config = dict(
    n_experts=80,
    moe_layers=[0, 1, 2, 3, 4, 5, 6, 7, 8, 9, 10, 11],
    normalize_top_k=False,
    n_head=6,
    n_kv_head=2,
    rope_base=2020.0,
    rope_fraction=1.0,
    init_std_o=0.0,
    init_std_up=0.0371,
    lr_mult_qkv=0.5,
    train_tokens=801400000,
)
Below are experts of layer 5 (counted from 0) of a mixture-of-experts language model. Rows are named router (the router's row for the expert), gate (a neuron's input weights, with its number), up (a neuron's input weights, with its number), down (a neuron's output weights, with its number) and show model dimensions 0-95. Each number is 500 + 25 x the weight over its row's rms, rounded and kept within 0 to 999. Numbers have three digits each.
After each expert's rows: a language model's description of what the expert responds to; "gets" lists some tokens that make up at least twice as much of what it gets as of all text. This comes from a sample of Wikipedia text that the model never trained on. Tokens count by the router's weight.

# expert 35
router:462499534485482489540525494479517521477514525483530501497502525482527510470530504482537475477464508507492533519537461533490501468482480479510504510515530477488476482456507520505521529489510465457541507499495472497534499471500487527510518493485487477514475550508538465505466504517498560444
gate2:471521482513476491477498493493467476533478535492493436512486467504541454507508499453422486490506517477539510528545468495475509509522528488527536506487485468489520527523487471516495495484567487500527498529510534498480461506478535502543496500492526505463518508511489480474463544476510529496
up2:531498505487461515481471530488527515476510515473515518465517471508511513548481479476525462500521486496470536508460478530521477503507520472463528466519513477504528496525494517483507474526484494478518582532528553473485494494497539491500463468469508485498520509512524500477514508514478505517
down2:492487490504456509492490483488487516454508511507515478502516501479510475490508494478505479486493519450495516462491520474556525490522506529507495446524492540482503535506523464497473504484537546456507508448520481472507533494509497486560507539496497477497512525576506431506497477480502473507
gate3:489503494527498467514492445518480546485476497490532508492521495473501499521475521517460507457517474529536491518447498491513514528536487463528483531450492518521549487481506479495470515481499484512493481489520507547503471514537531497558508499486479500520476497504488536514510504480491497440
up3:527493481520525492523493514545505510505507483529470503518505514516475557511511469468501548498479477486514507495558514475486490479470505543497474476522507485494520460476495444487525477481496499514466522490514470479482526517490500459443488484509503500543524490510493532491533475533484473525
down3:472461472484504489464474498498521536527501481471486509515486455491504472476494519546538507524483536470491500538501492535512525446515495505493529496526516488513520502502464486508538553519479459538471520513537477529530532511532530478454491506490559489455526503528499477518492473483500464512
gate4:538529534495490457484529461492455517555514508504445546429477486533529506507434495507528461508480504478516490467544542495508488461544478519488490503510515525513489485474493460484508474481510492507531506519493502463518492491465534462510497525486457500491492477441480496475486531464515486516
up4:505489501463496506474492538520496485504517458528513465520485507478495511533490519504486510525520486550490464545482522517479477497481491492482477462525456494466495503472500533524502507482470514486486543494482474509530436513524502546507483493524481570500537489531518506483558516529523500495
down4:506500488475501509472522493546507508502468495499477453481521504491457513484525510519524475494483522506530491489528509476487469465472455518461515466503489522556484457483463489497491548528512451527504509481482499519510517511516522471489526528563455567504570513526510484495517515530489479510
gate5:518484507517510475492560498530472543503505488516492484467494497496516525480484513486512533525494475536514540508483454507532489503520539532532490476478514512542497518496474485511469475526536435522492442557508471487490494509507499491525499517485493549486488499488491449483473560511503528540
up5:500496474521502511475464513485488467491485522485471521524572481525481543477514466499482446505529481474507517457525477508531515453483538481518487537506486460541539524455483553466478502501462527494532489507460497509521515507469502483507518505465485495505554560530474543503494449500491480500
down5:471510474523528507504529497513578479477534519501503490514468497482471485540532494502474470536500504521516516506482502508546488430500498478505523540512473540509471484491434499524522549444493502492468536494493506475475507480504516546496470539472514507497508532511500493490484505503489466505
gate6:482527505484477457513506498517428504519536512528498482489539483524518466530544492467483481510507498490473518489533499501486502481489531542487526480524478484492550494480510518506495499507461559488532511502482495458533499452512503522482508471537534509517519524462509500489474534526501504524
up6:530515533484484483513486452512471507450503502473508522531534484437507510475532496514507484443515474491509513447487494461523492471488503518493490485505479497505495508515540483495482483537517510513494490458518492514482533521477539525505496447483556493507508443512507496534475490555541504510
down6:445557461528473487492475455525520422445531504497492492488466502543481476497476510537524512511510531540517521507501523509514514525504535534445494510476494489533542499474477477516492478462527492500498491491485509493494543540478473483565512476496499485472470494525489516531523491471473560496
gate7:472500490476495504466465469521516492493566491497508482490488504485555479556503520552495457477493518518484520503458485504533541480534522495474522494464453484481530502449472484516475529512524507513485472500444523520500523503481512531520554526455502489502545548520484507455502510488478507496
up7:493494471505502495485497493506461498493496527486518511502500491529539464512485518546512522483472483507543516516455479509539503485534489488504496503500476506499497479471479512494516507457491474451474511484536539474476441488486499501537510482502469497498541491487503548517520500467485517516
down7:496526499529535529513524497512489475473522481530480532493475542485571493519513474463476524472530526549534487482489475511556542502462501447473518508540497522505482493526498521488514499492481517480500522520488460455479484508482487520496487491486515502516445479510499503496483492466472537518
gate8:511529514487483515491506458484505481497525495489536533497488524526488453464530507520497479515482494510508496516524503516500459481538447473452537553510511513506472473485482520494452455555483540482501499510453514507504495522500491524515498512487519513523484481506490469481511504500472500477
up8:472520491491519508515547551489521536454523498482472485510495515510488509486515547477564504508529485504471529455499495468508484520483489506511503502440500520475450535500494492526513568484552555494457524494517502492491536497453521523504436477509507461518492488520505492457509502519518507452
down8:528444497522494447499498528493542489515463525504550475486526503511485514539484499509514504566484510488507530471473488518515515480527514525498450493514515499481537519498519480487525484480463454473490448502457524510529538512497553488492504485481519522492526475484482468487524494480532461525
It responds to: Sports and election tables
gets: " ", " |", "|---|---|---|---|---|---|\n", " |\n", " Total", "|---|---|---|---|---|\n"

# expert 20
router:486493485483491509470508523479540467505475491511535520493536515515495533473536471482513492501511510495521497501565528506515460516522525472464485484524503523480495510525462485478516477483450498489508471451474437521524485527514475505533487518478520549530488474523487508481501491499500422511
gate1:507493496501506470514478468517468514522514501437521434522534512478507497494522474512521490471523533475508517485514471497535490507478514491504471473522484532518519470525485515553474486500523498519536502484460491529439504542485524466566517539513463495531477489501507500522487459496503458470
up1:546486502515495520476483500510495516525502535471479523517504493490489485482483478520488469513495494497489499524457474438521461507486491515484532475527494469475530477526499538450478481519494517518522468524488453523470500508509464466488492519457448540488495498505487522528533500476498464514
down1:542562538492502496447485501490537519507511477468508464498504486508461515489490476497524499495517476517494523472505466502516478485505528456504491516515520510509464537507484495485503500495518491487536431529479526487558480499509522500506472512535527510498508476479513509488513481506488523521
gate2:505485511496498519522471497533504518496495451496508499503523519489489480505481516482501488518483494508499476534462502514475524474472512467503481456511508541490493492501503547485496472510551443519509505520451495556494510485460492486489517521515559486532533474510499495531482531504473511450
up2:547535528521450485506504468489503502479535484500463507477474522494489456531521498471487482497471428494476538497522514520506505505502515522538460508508484473524524444498515502472470465500499557465505530531491500509480514483469478501443518574461493504518510481505457512490504516521533483522
down2:490517465508515509488494496516498510498495536448505434493520504483480479496514499464547479475510458495515524455502493507502502495501504555554460553552545489513462529539496465522511488513509512500493487471492509522552485512462514517490466534478513477481489519470533505516514554470500495496
gate3:484485500529493517508478500472499510536505488497505533551472514532454517502516528513472531505436537504468483511463527456498518499502480495503463475492461512509488475491481511511490526438466471535515480498528501517537467512500480470503438498489527505523534484501471516474506466530536495473
up3:458484503485512513495506487486513479463526507545476486474527487489486512535487475526506517568481481495495463504535505491464520500538506506503528523489498491424514484484480492464479520497516453480467526545505540488486493486541434489452520522487510478483508507482484494499453510447485491557
down3:495519553473547473452467521550500512517489527515505470544528509482505539513520483491503511483502519503496506515546488488497439444482485518472506476516460485521479542494541518526484499481505517543454521511472514498499507464518479542470522476484458524508529492480515527514469527496486483523
gate4:503438511486510525480477497497476508489490527472471536497508546523501476490493482476496501505499507516462530530492477476527498505492482563483531491537509507488495503531520489521505502526488480459473506457537504472517479515462536537504505452475490521506491478499538458480551549484468470521
up4:469516532505479454473484543482516493546507466564484530480519500512512508503540491489475456478459497492481448544504474509493512488502523462532516546471504494525506504455473479504503489523493513470519510544522537542515469509504505522520493522514494473445550528512516473495507497521531534508
down4:457509481484511525509484470518492491535498502468493545502506528515516470490505503448513454519525496484510463523497522484440464532475498456516498523505494546486525514491469496495533454502480515464507438502491532505487482472543500494470499497545520505434521519477470485506576495472485466510
gate5:535518519469515494517483500477499537491508460537457496473461473469550501493471516487482491507479519517481501512514504527509515507462516512479491507524496506503471449497482503505504537505488540501514520525528504449500469490497454475522500474534426523492478484501497482464524488541540509507
up5:536511493515481502470455521487493490469498486523502471506519499491536497530462507498459478454506508491548530549525515483554526511522525455488511542507502468518527512503505478482500504487486517495522494506502478475524512517532534498482480515500471529467503492490489434511525464474526467523
down5:501533503499461504484449529499514558494464519502494529480480499491485457465483519490523521495497514496539489467549514555539533496484494504498475496523528479537505514495501496484495481529473436503534477495523531473495472487504517511530501477511478523466525463492467465483499473534525525535
gate6:454494515492505483493476486502511492515488506491487536498519529469482533527493476480489436501473492517496468486481475442515530515459504538536504487514498490505495461517507503483483553506496531486482528499538485507468520487575518511504515515534500504521477508517491476498510494509531477519
up6:509478546535519501498461498499482474518520469518487533491542500453484545540502457493487469479518489525501531517493536470491497508521478518486518498494432501496530492464533467476500548500505517513492483488500486454474545493535506482515512505494496533475509552495535509490512503467515520499
down6:539490504506505501514506488489475552487502487511511532493504513452468505513452492470507471476505521504525458505501524514534486525567493479488493528490500491512492521470510527523525484473533481516502410511521508471468542504518508532515485531494484458477465477483487530481446478491460493504
gate7:466490518489510455517500546519436522525520446478492495503468486457513520543520488486501460506515514554493497511508563526518505514538475511572505510491536498464473485438472488468527506539507537473500507519534532479530500535517450545475480523530470477495482554476530544487541528478486478466
up7:470549473502547472464531489512472547470468491461466498531505501485530483445550444504519455500521518519475502471467492503507505547504519494496508505543486546444495472492503462557472489500482510486507511519521495511532513483526478510459513517474496522528466503511544496496474480488459447493
down7:511486522542490492499539487458455536499438490510518540496496479472495438501459522506479510472502509483510487511484540512524518514497482482532495504478541454469518492450471522464523473526493514522538488474547487534507492518501475495447489540486510505421512489517517493539493462517523468541
It responds to: Proper-name first words
gets: " the", "==", " The", "|", " United", " public"

# expert 34
router:521520466473543506476537537507537505505524458499455486477492476537431516478517498509479444463524519508513523501549518530469521504500546484537496493503524570476509479532509550516535473484482470510510484498497516513497471546480513510520482496483547487545518527514475484476507489492512507492
gate2:452491481491499500499456497496510525511520462505457467491483506507478516545502492523535491536474524518510462500481505511505475484512493530495465553535483493497515506509489470505482499493497506526496532538541535500512526469505555474522475465488503503542513522518534476469506487464456521438
up2:491497461498513500505476475524544545514523508518472473473518524479468544484498481530524476532422486542477478484518502481497500489489512522481499499490455507510484490507479534527505493515512468523498509531540518499493503513516516458531459487446515511522521491502481483465532509481461539465
down2:474511485486464474441494522526482525530500526507549486521520493480453525541467503449496483494477507517473554503499510477492475500503524457496479500509516527520519515511504493515480507468480510492480440532496522496513515525499521468519506534526499552497484451492518505488500510498438505461
gate3:501518490490502484489498516507483518515538525483509440533486528554474475524488543476510494551505464538480511516496512458503511520461459572472498484495506526487498472516491472435497524499590493529487488530515516485465518523504510512506463476513456493470515518493498507503522474445489492514
up3:492495478526491513498464486515528497514486489495500488492519497493533497472538487480517504480505492524495488485469464474477528488499515486481515523498479486485447520512461461499452519496482541437562453525495501514541482492443483497500484499468505506517511522514547465503493529562474501505
down3:499501550479507519508503540513534514485472490537441485532464460508469481497524537498562479490489461493496468524510544533541510490506517465502493473519476537524528513527444500526507484458531455475505525472497495481493461489505492483485490525540512504504527521487527477468481510496520494494
gate4:513484507526484474512497486517477451526471453487484456479493467508474525495442562459472507510545517464469501507500496536503456471476506530478520505505473508485492506473477545483523490560479465505542511470506455515478503456456461485463516546527508497499531512513493498516500533503498521456
up4:488489481524497497484424487486491553489503522460481464527542499471509443502518465507537501493513500524477506490554491487484552510483469486525473461514509524504449478524496481506480513492545540462492501518525459512493465519538533495540535483535477468465487526492528509495474502537462484515
down4:502493475493485482504522483503467465492494538457567475540512531510480481508481509523504526520451509476524485477502504500554517531504497541481510488486500501537446459514477503502498492472480538503513490546513502450518509485506521493505525492551501530496474502493494538528512545531510503509
gate5:480495490530482481551525501539538538502468531553502493485492513544476505483507486526515510461545515516473519503477448477526518467550501475557505521498454506503490504521482550465462482467436466478525508493493503511495477500480529517457508502553510486524458510512497501539468516534459513530
up5:464489447499506501467511480552465521499501524478520446464524491513528538511512527526510473500504493448502496545526504495462493508505491495523483523473501492483492487518529495497473485520481506489516524507479484519496460472499534480480481523517501501466496459489483501511530538505489484485
down5:484487499489479509500487525511450507511510496457479517527502529488548518529467546544525509462517470516505515488540554510467472478514489477524474505463494504521502525479503525498524538571528537508446511508484495490514527461522494527506460494533492467493531478492498512497511511475489549485
gate6:482532507456470534477504516527522548530517445517486481478501471498493509471426523490478484486495492516494501512496522481508490507496470525490535500487484498484496485492530516519513497499537498505508478552517523517499467440476552524513480505483483476462481502485517509504491523493546487530
up6:488470535504552458527498517477496466495496491459458479523490525522543509552513506526502500517504526454507444516417503492484500503489503529516494530562495531477497516506495508529453529467430517458478502482449492491493486509499502509515510484511516516535520460526492505546503500449495489492
down6:506493502510497500490480568485504562533504491490492505530487548504487513494511484504457514511473512500515496509484498505537550504506509517501496486466466490472505455535516470492474525480477516516454501498466469513472513513511475454487489447519480477525492512461526539508463461476471523498
gate7:479460474497517520474474506472496516516495498465502491507489486547466506503500515546535526538490538489539500508452525519545528501515514504556499501485521500499507521493540505475469490531502461574468491471515535502487464500487483464462465490559519500488483477490490489525505473488488500495
up7:474478494528474571459490527486502503519503484504526500518510497549489499497500507499480548519504523498499484510473533514507525506518517512540496501472518515494485548477539499503554478520503516531500510468483492473502468494507475476511473516523560495467495512488488489490501501489536497552
down7:493509511505520524509518525531473477484515531475491491513466515474520492485475532501532455459520502448527519493519480473466450519483481507475519458522486504492540482488533496484481521457513515455480525511527464504541542482474526532522506505516509476485509487516521520503498526482511504501
gate8:502513514550531492494512486479496493554511486467461448494508527434481489503522520510528528475482556518527597478482506533506527503466487513548511480500528506494526528496460500504492504486508507513510465542516515543467472470451527515512528496519517473494510514549538508479481503496497506496
up8:484536510485503519500484510505495465496465483516474437508520478515494519509509514512507525510492466505511506541497515455472497475486481541526563477458483511497530476495457471516548486493492504472526455525526529515499525512472526495528475527506502472503446513485492539511503474496470493515
down8:546480513470498510478479492474516548462486528482521533508490469518501446541500523514472493505512489505479469475482490472520481542535496493452495524421500499508501521476472497496503526485487508497507480474511520522515494496494468526513481544483515550493483468478459499543462542537528521518
It responds to: US names and institutions
gets: " the", " United", " New", " D", " T", " U"

# expert 59
router:475524451556505535514473513498524464468532551483506548534539506515496481485519493493497561476548537483511488509534542468504506551495499527476507511460540509466495517505477499489524469497505499476491494457489505482518523470499502470493522512457515492502491447517507522500536467469459495478
gate7:510460477506553521515519507494478489490505484471531514513404525528470499488493487526511482536444526523462532507529517472529489483504483510510511514467546541499455476487511501435504525470510488474503528523492530444503475503489500497475507533529518448492502479488480484492475531524456488517
up7:504493489495552537464489549512504467484521509494536522494467556504485484476488491522508490520489518514472498477484476481443542515537492498485498488500541543491473452478491495480479484465512474519502489505536524474505477526540449494475500502512526487524472476524476483529531492485513477486
down7:467473485499504484486468489519475478497492533482502538457507535475474494515499478528518448482481512496480483463475508523512509470519489479540478485522516480506530498494528529514510510507526480475492468515487502477546555519474511504521518501428505506497538478512466514532527471503553519494
gate8:523482535467500462503496471494453480522500535475445483507497478530548526505469479522487473556450505498483497531521529524485474475500526508485535476529518476520508493497470473467500505486492494507523499509523457477467472508482528477554498513530523516495505499480479507505481516500526555499
up8:481473455466471491466482493509457526515491461472513475475537496495515476470476521485478461473521513518542492508515510471526494513471526509478534504491508527513508458569535496488453475496541498489478483499516486512490493512475505520437541505503486520453492519506516493561485516498514465527
down8:512462502483498507525503456521521493505476460523508468482452510500499561465465512523432493532485473531488457500505508495539546476493511507487489503509472520480519482490524519542537453503477456476460515482497524519532483506501527497523530518518489470492518542513499519492477484513489488498
gate9:490481503508486472524513484500501531502496476539512513488536508534494501495505515499449512520480514517528470486497514535526540518494516502508499518473520496536513519440509534459471488454503494547531532508510492519494483471534513531495481526462538519475507509474419498476515498544517501510
up9:488495544512462511505437499524522455519512540455481513488486536474508507512514478503478502497505454503501526480435512522492508476468454537526483486488470506515466518502514518583484529480537495508461490470517534480471487505502538459556483494520462487470454535504542505511506479484502492491
down9:493514464467529460509502435513538533534475467489507527502508549492477477517509497554489495496516534477498516505523492517553533509503451475496504476495507493505486468511514476476481489528501488481500439487546551511481515498486497484492511526503524537517452539508503510487543487512500527489
gate10:495509526510462456508535469488525514507462546520532459494467508504486552485474465532491467488551442482484492523451506531498512502530462523493547489514451503508501512538538498489530498511474513523522495510493497515502508504478494520539554522472485523513521526473485488476497538494524472477
up10:514474482501519465503494499497504539509479514453516523526527447480523515465484520461476507507471516510525504475492514491512459513513505505540514465528511483490564497511468499509503503512527521543503518492517495494487458505488494468506517505526494481502490451502563499491456476497462494533
down10:492502480517474498542567496501521506520550540499490535538558496463553477481510492545535480506458485486527507478505487530483508496513502491499495507503502470504517550505465527534516497472509507504480485494510552497535489523495528527491502499496489534441486509491540500488455462486511492545
gate11:471490486425506475494543507488434498542492496480527470494443468503508457501522485494514512530506498545541485546516485513506490476508483514515513508497496488501504506490533488467508510482463516467518576541488518499525496517489474490497507493497493511457463538465495497475487477503500469536
up11:487509517515522559514506467495511464566549521485543498525476460501502467483482469522508546496520497485514517459556498529468474478494500509513521511521463520540479499524497535427465499500502527489518522484495525487452497465497506507476475475517511428529508552512515476552493491498450479512
down11:494537521459476485485503500501509522533523508528522484489490491537519463523479511487528485472554522535487528466472479526519503515454467495536482569487507546497500496431497528474476504489481505469547507490543505526443534492488468476516507515469498527498484525479511498498479497498495542512
gate12:475488510475536506528543495495447483527450465486462505454458472519504500517518512465518499519482478508517507494512499474443505467506490499556512512510461530500426488480523472460531520467478507492495560487512460498473507502505471501463507465523503516436496497492483520482497505497504477515
up12:501528509500518561496480530500533533497506454486460491463493504494495433479488539467491492532481482516484509462509509501506507480475509492523458538502500494478488483506504517474517458453524498498506554522494522531510473515541499512456455470508533496504507514506507522504521474473514516509
down12:527507530495526529466506530488511517522527544488504488494520499485438498516461510515520455500519481514474533486510545509521533459457495518518504534444486507481491467522500480490520481506500474531542470515490477493531489504495515475488462495503521509542538524525474511524515546467495496521
gate13:530485511513505527495514532496488486491452413529467454499503513505485501512460488491459514473502463493476466499493491475498532516481507542472519503520489504486505486505520549510497507512538525474512513505500504502522463519555469465557510464498497480470460509492493487535512511496568464489
up13:474547494525530481521541472492516528488474509482526485514454486475502518512509493503523467494459485509539508473460504467496510497526490528535511533510450495503454519524442491479487512512505508465507476486489462498438522530431508514475479506486513480472479518479504541483471532556505556488
down13:526413520473532531534497487508530451497490549528504492508513496530479457529499516539549468454497524525472491488534507500495506482498511509488490520478483527508529461513468500495488487494458460485511533476492505483490472505495490509521524466507501504513500506498456519526511519489504477518
It responds to: Current events and conflicts
gets: ",", " in", " to", "4", " for", "6"

# expert 61
router:528487475526537456500514492537520492505483532535508512498507524462518511508526517476556510535496513449514510517488520440481476500497442529482485508507463470507465469474521532512510525468548536470489479498479475472488567487502497525528503497515506506500503510497498498445508534509524511496
gate1:513480499501481480494520476515473509528493499462469446468511510519497537460503485477542452449538500544481542520500515482513462520480506547491503517494485510518502495486470475503481514498496481507487518521529497529489485459530510491512487497525502512510504494495472496509490532495448500516
up1:485490516536478507439479519494490502530516514517519568529460452509502456535496504494477539515463518479487494504508522501462529495549456480520520473505514449495542522540528502533540515491501487526517482491499496516440518541472516528486490496495486508499496483502479512520491488510533519461
down1:508543532505497460503528496447522494492500491509500484530480484514460523489532523482491507510472502488528449476538444520500515482475493457530501475503478508478492484476492492490523507511481487531508538529545491477474518480468497451482519512527531491522446512530542503531501444492497500481
gate2:507505489457439477467518521483462562534501554525551479548525521523489488480520562491531474493514491520505508499486474497473494458504516489493500529528477520553523496478472519483490548492531483471491471461507491511507540514517505536473437486504466500525497529483494528475495521524526465455
up2:492462501493519513486516535524474505499513524488530504527494526519513478517490481482520473529518479507478545502507511473510496513532524497459490508463476509500510518555488503471535506509490495494496480464521481482543489459531492502482470488512470495499471494472514520515533475497494505496
down2:553460482509497500485520563525466529493468480470479475464507478507523509520505518513495476518487513488531534479510472533494519473470527471534526474432484483494452491547471470510485437539494494521525500477505488498546497473461498500444495505472553502491531492502477501512503523481498470483
gate3:495479509480466504446479510516514473510493506471463462462549515510498487499490493486506498502499466512473446529514476479516545490500505505501483506489504493526491506516575526515470517489502499505502510479508470514506479520466473464528491494511528496506428480477488475546474475472449524515
up3:515487458545503484497488483471521498508528514477495525477529520530508463512498458479535451513466467529480484465499470465485510489509481489511484523498497482518501551465529514458508509488496522505522487480499482538539478507462491498484514459456471474515483489505516509486483427447495500535
down3:522510477544515508484493490503483503478464457525517514497470519487482498484454480497492528530518465480527504534506508500521501487468514515532503521489480553474547524482527525534530500514476493478534505497525511536503487484525507492491509527512549473504541497521514527502519461459516499473
gate4:511472501465450480474500513482476535511496465524470483487506495534494516538464550524497482532476486501542483495472506476460522471489501476521461496506469477453482461488493479479511492503479494493508489490524511489511483526499519521490481481528492508515508465461507506494530539537518511475
up4:499495485458517504454486439530490457512489514449525542488507465519512524504506470536510483475482482472532503498533493487505488499487499519463490503524530556515480537483525503482517434459505515538538515466506486544485477512478509492513489455509504499540495494493488527536534497524491464467
down4:511474470472526467516502539490506506513504480467508526475516482494545503503500520474516458483519496466508497505509475513509470484495490476507519508496506472479465491463485496498548507477513488535474527484545481492525472530502465490544510480491492526489561511498542481520495537496525478503
gate5:519523501466487506454447496479516491516466522520490478502509522500462521505498461504514460476512522489480489480485499504481477506472456483523441498496500494491524495505461546551457516490499479539477467529501507521452492526462521491472496475514529517533512517535543513508525472542545486551
up5:519459491445497455489561506537513519509514467485512498515522461481506495480535504523494455487483496488514476482477487502489497500502489478497463487499573513511506509467535537476505494505527485509500495525495484485559459504484524528467489503505535465526516519517501530498502453514497554489
down5:479520472529437536470516530475467513503538461460566496498482500484484451506457488474480498481494507517489489489508513493522509510500528477521524475478492454479489523537536492453493484464541490492494492458535505514488487504549471518544495508478511477533479492476550530567544518509499466470
gate6:510548512511506526502478496469526497457540528455480489523495478465493493535509469471504524519489492502480433491495512484518503502486464486504507441491526507496511519468495474509501501509515447464507488529513526459546494500523517485516527475476501481515482471480493488491514523523459510492
up6:530549483507518498507507505504536502526503499488475531493496525538482515530519464461470515491509485548447475518529518466486518515494484497442551498519529533499517519513542478479542509480482511448500517508475492486540502520482482512483482527458473481500523498497454527546507506532487520505
down6:523507536514485533490540524488524464512506481535425543495488501477461521537484447481469489517507506507538476489512558512513504521495490504474485454489487490470494467435507470566496513514473507506491495493558495521469496523557544503495526491504503494488482507492513561504531485536476506529
gate7:494464498536536540550505531500509496524516531498505504479455499492502445469487519503499516544510500492497550496530521523504461527458457511492479493475498487546566476553474497519511544472501520499525480539501506514485465498485466524486472492494512509470486546515554492503468509513489479498
up7:519513538495517509501488505495536516481512532498497493518514514534524534515511505462461501484489437525459456523494468488415524501481501452488498479538502500467517486519479496525492529507486518503482472478489457505522471545487454500458475530548488489495505522529502498512464479551519496532
down7:489478481491489478523498505542558489513484503466495516571498478536508494524499485549462531476527510539484466548474451513513486468479517485488517506486496436497508499481498496500483496444534519519494506507480526499508465496499522515553463504514501504478501473500458482519529499491470490464
It responds to: Music chronology separators
gets: " |", " the", " a", "-", ":", " The"

# expert 33
router:477521527446481515521505483482502531499541516475529480520487527478536465497493490478539502465477470479495540510553498504522482493508507492496511525505542506514484517470502504500521489494493466480550481476498460499520508453499523518496500502446483485519508544498530496508478502520496583461
gate8:476462580463463519507445534487472507499530488518497509486522519521492484526514487514487496518487501534502509530499534494510487534498482476473504497478486508526526551464483494510466505511509485490467514519509515511533453472527460445503459494505529514452486488480497522476474476458494519475
up8:477469539535456541486455480459524503511530475508487540507484464483513524467477579485515491502489490475509473529471490523467493504461486513489522473541493488533504505545509513482498474499471494492480521406480476512463504516495514500493483503511476467501494507557509510471498534537533482506
down8:520546468491523485509447479500500506500499456487494501547472526493490473529491498498470565518501481470521485526543533472470504479483460504526514485492518517508513523483503535536510550472467454495484490505521507473501500443498481468519483441478459490488516535447509475521472509483488510488
gate9:493489519545472539512550493527485510483522495504478505506505493533458513475458510502559477498488493476456485511491457447515487449522559504541516485494477467487496484472490495500469490455516513484489506493508514510490529525535442483478511528516549491480477525524528503544485540496494478489
up9:519509464503523465515523516442520524477492497538527444492478460463473505515529484538507487473519522489505475509517534500497527541476501484490499486481532561486510511520535525473562457516523489490445518499470518525496496485472528538485513523490509497519528523517502465494499503478511473490
down9:515503529514551480490554506485492525468498549494520538522533501518510502507511443511532467478548521507520500508484490471523529506474467518500518479511485496500480493472501488486460492470499493488503526537492482536503526478483445501475547506493478486508450487517516531499482521457433494442
gate10:483529478487488513524528514500488483465511515498502486494507446576504465478424491509501507517514476459513495498482522478546499514533536516462510516499535517480471519478480531473541479473542482467462500506522505533535500482515469492530493446468503535525523482490517483502473499484496469528
up10:556491519503489505487465489465549488524490497482480512505481527491505500452523519478520488485512508515551493432483471512496493539494461503520523451488504528518512494478532480523495522540462511509517454500521492509474501502499493480510497554505477463504487505530505508480527521552468501490
down10:570496522523493491510502506502516474477481525529511523475475503513506517470530508501517489483516480512502487543494513496554494485474492508493480508466503488498514490449492481475494517467444500536477486537479494494457521535511494519487527527520500486486521533468493496488561565546481504466
gate11:501500526502496518486478491501495465513527473514501483510488490513475503506517476499518555523518472525487494502497526476528478509514533513557519481490459528542489478496483464541534499454529466527494492486481490472540518482462504478496532543483486463491492509498468494505493525533499512491
up11:481527467463499492546504428504498500530502525505498493529472424519495485499531497517446518495470488531475479504490553499528473504473491491504536498477542511473531488480509509554486488518466536415505509513481492467557499488471488513539482530484461499527509473483464452511477499518505510498
down11:489520481491504487479498478521488436456512482490507491486508515501519493524521521523515511508459489548503513454514451505566510506490511496446530527474508517486519484485492512526517512500513486520508511516498478478510479509507480583496590478470532500499525493486464486525503485506506492561
gate12:492521516451481569483509499448479493538518518525497478522504490476486448478475489510502481553501523489510481525514535498501498492553498530494530477493480503512498506530555474464431503471537480508475501483487523525534518516437492464467456494507503522497513518482514459468471483524516514462
up12:527457480535507455526510496535508508524453509500477533483466508540507538528489493500496532471474467521478499476496537485481539507507534475488443529487479503499483479491497527536504541510431474517502522510520523463492517497470500498543483519497464445462510466493501506530496533463522455498
down12:511496476505541501493485504535519460549493468497504450488482487522504495517510488475530494487496510500481519528522507514499478516498513498564503527460518495553527511520512484506526494508498438495499601529446489535476507480487514492454507453510510485520477464502484519519551522505486495476
gate13:465463466520526509541514487466475554506475494470514506489542467486471507483518455509477422506516535520505502471478533511503518512532508484510502533461531511472482517500490479476533515486524535499526484480475496484526505510489528506545456504499485538521478464494475502486521509515464511472
up13:555470511524527487470477543476523525471506543524499489510448536549501473560518527476498547527468490479471505481515499469492490508465547498463463521500501523513501479473488523518476486482501489501495475522507526551515512487489479475499493522485511505450509511512477534505516492482456481488
down13:502496494508471481524494470479509512500490468500497533459467545481483459526462517562538486478521471544518496494507474505528516408484471485509501489500515521513534475529519517533482471508512517530453592501556496528492490490510475508462516492473463487516540526532498488492450450511478511473
gate14:516504463477505518522485510483514508512513449508491514467532470538502511501491469491464526505526553483473452498528471488499509479522528522542525448502475520533500468523539500489482478492487492535480511493494477507511534503490439517486504450489518518546558506478483554488490499471527506469
up14:479492484522496521517503505488507474493499501528524527481522477513511497511501500480485504524538529463460492487531494549498512522534520506505484511505501485542492495478499491472514503467536505476524495476469427502511503467490473535505505484470530439519526504513500492498441531501496537518
down14:476498512485493496532486511525497502525489527532522478493513492506519489482511495488551541521511482534482486489522489505534509543462515524484506526489507507532522502494485502478511444559515507505449421525543491505522511498495466501490452549497511491452489479491501473471518479506478498509
It responds to: Sports statistics tables
gets: " ", " |", "–", " against", ";", " Democratic"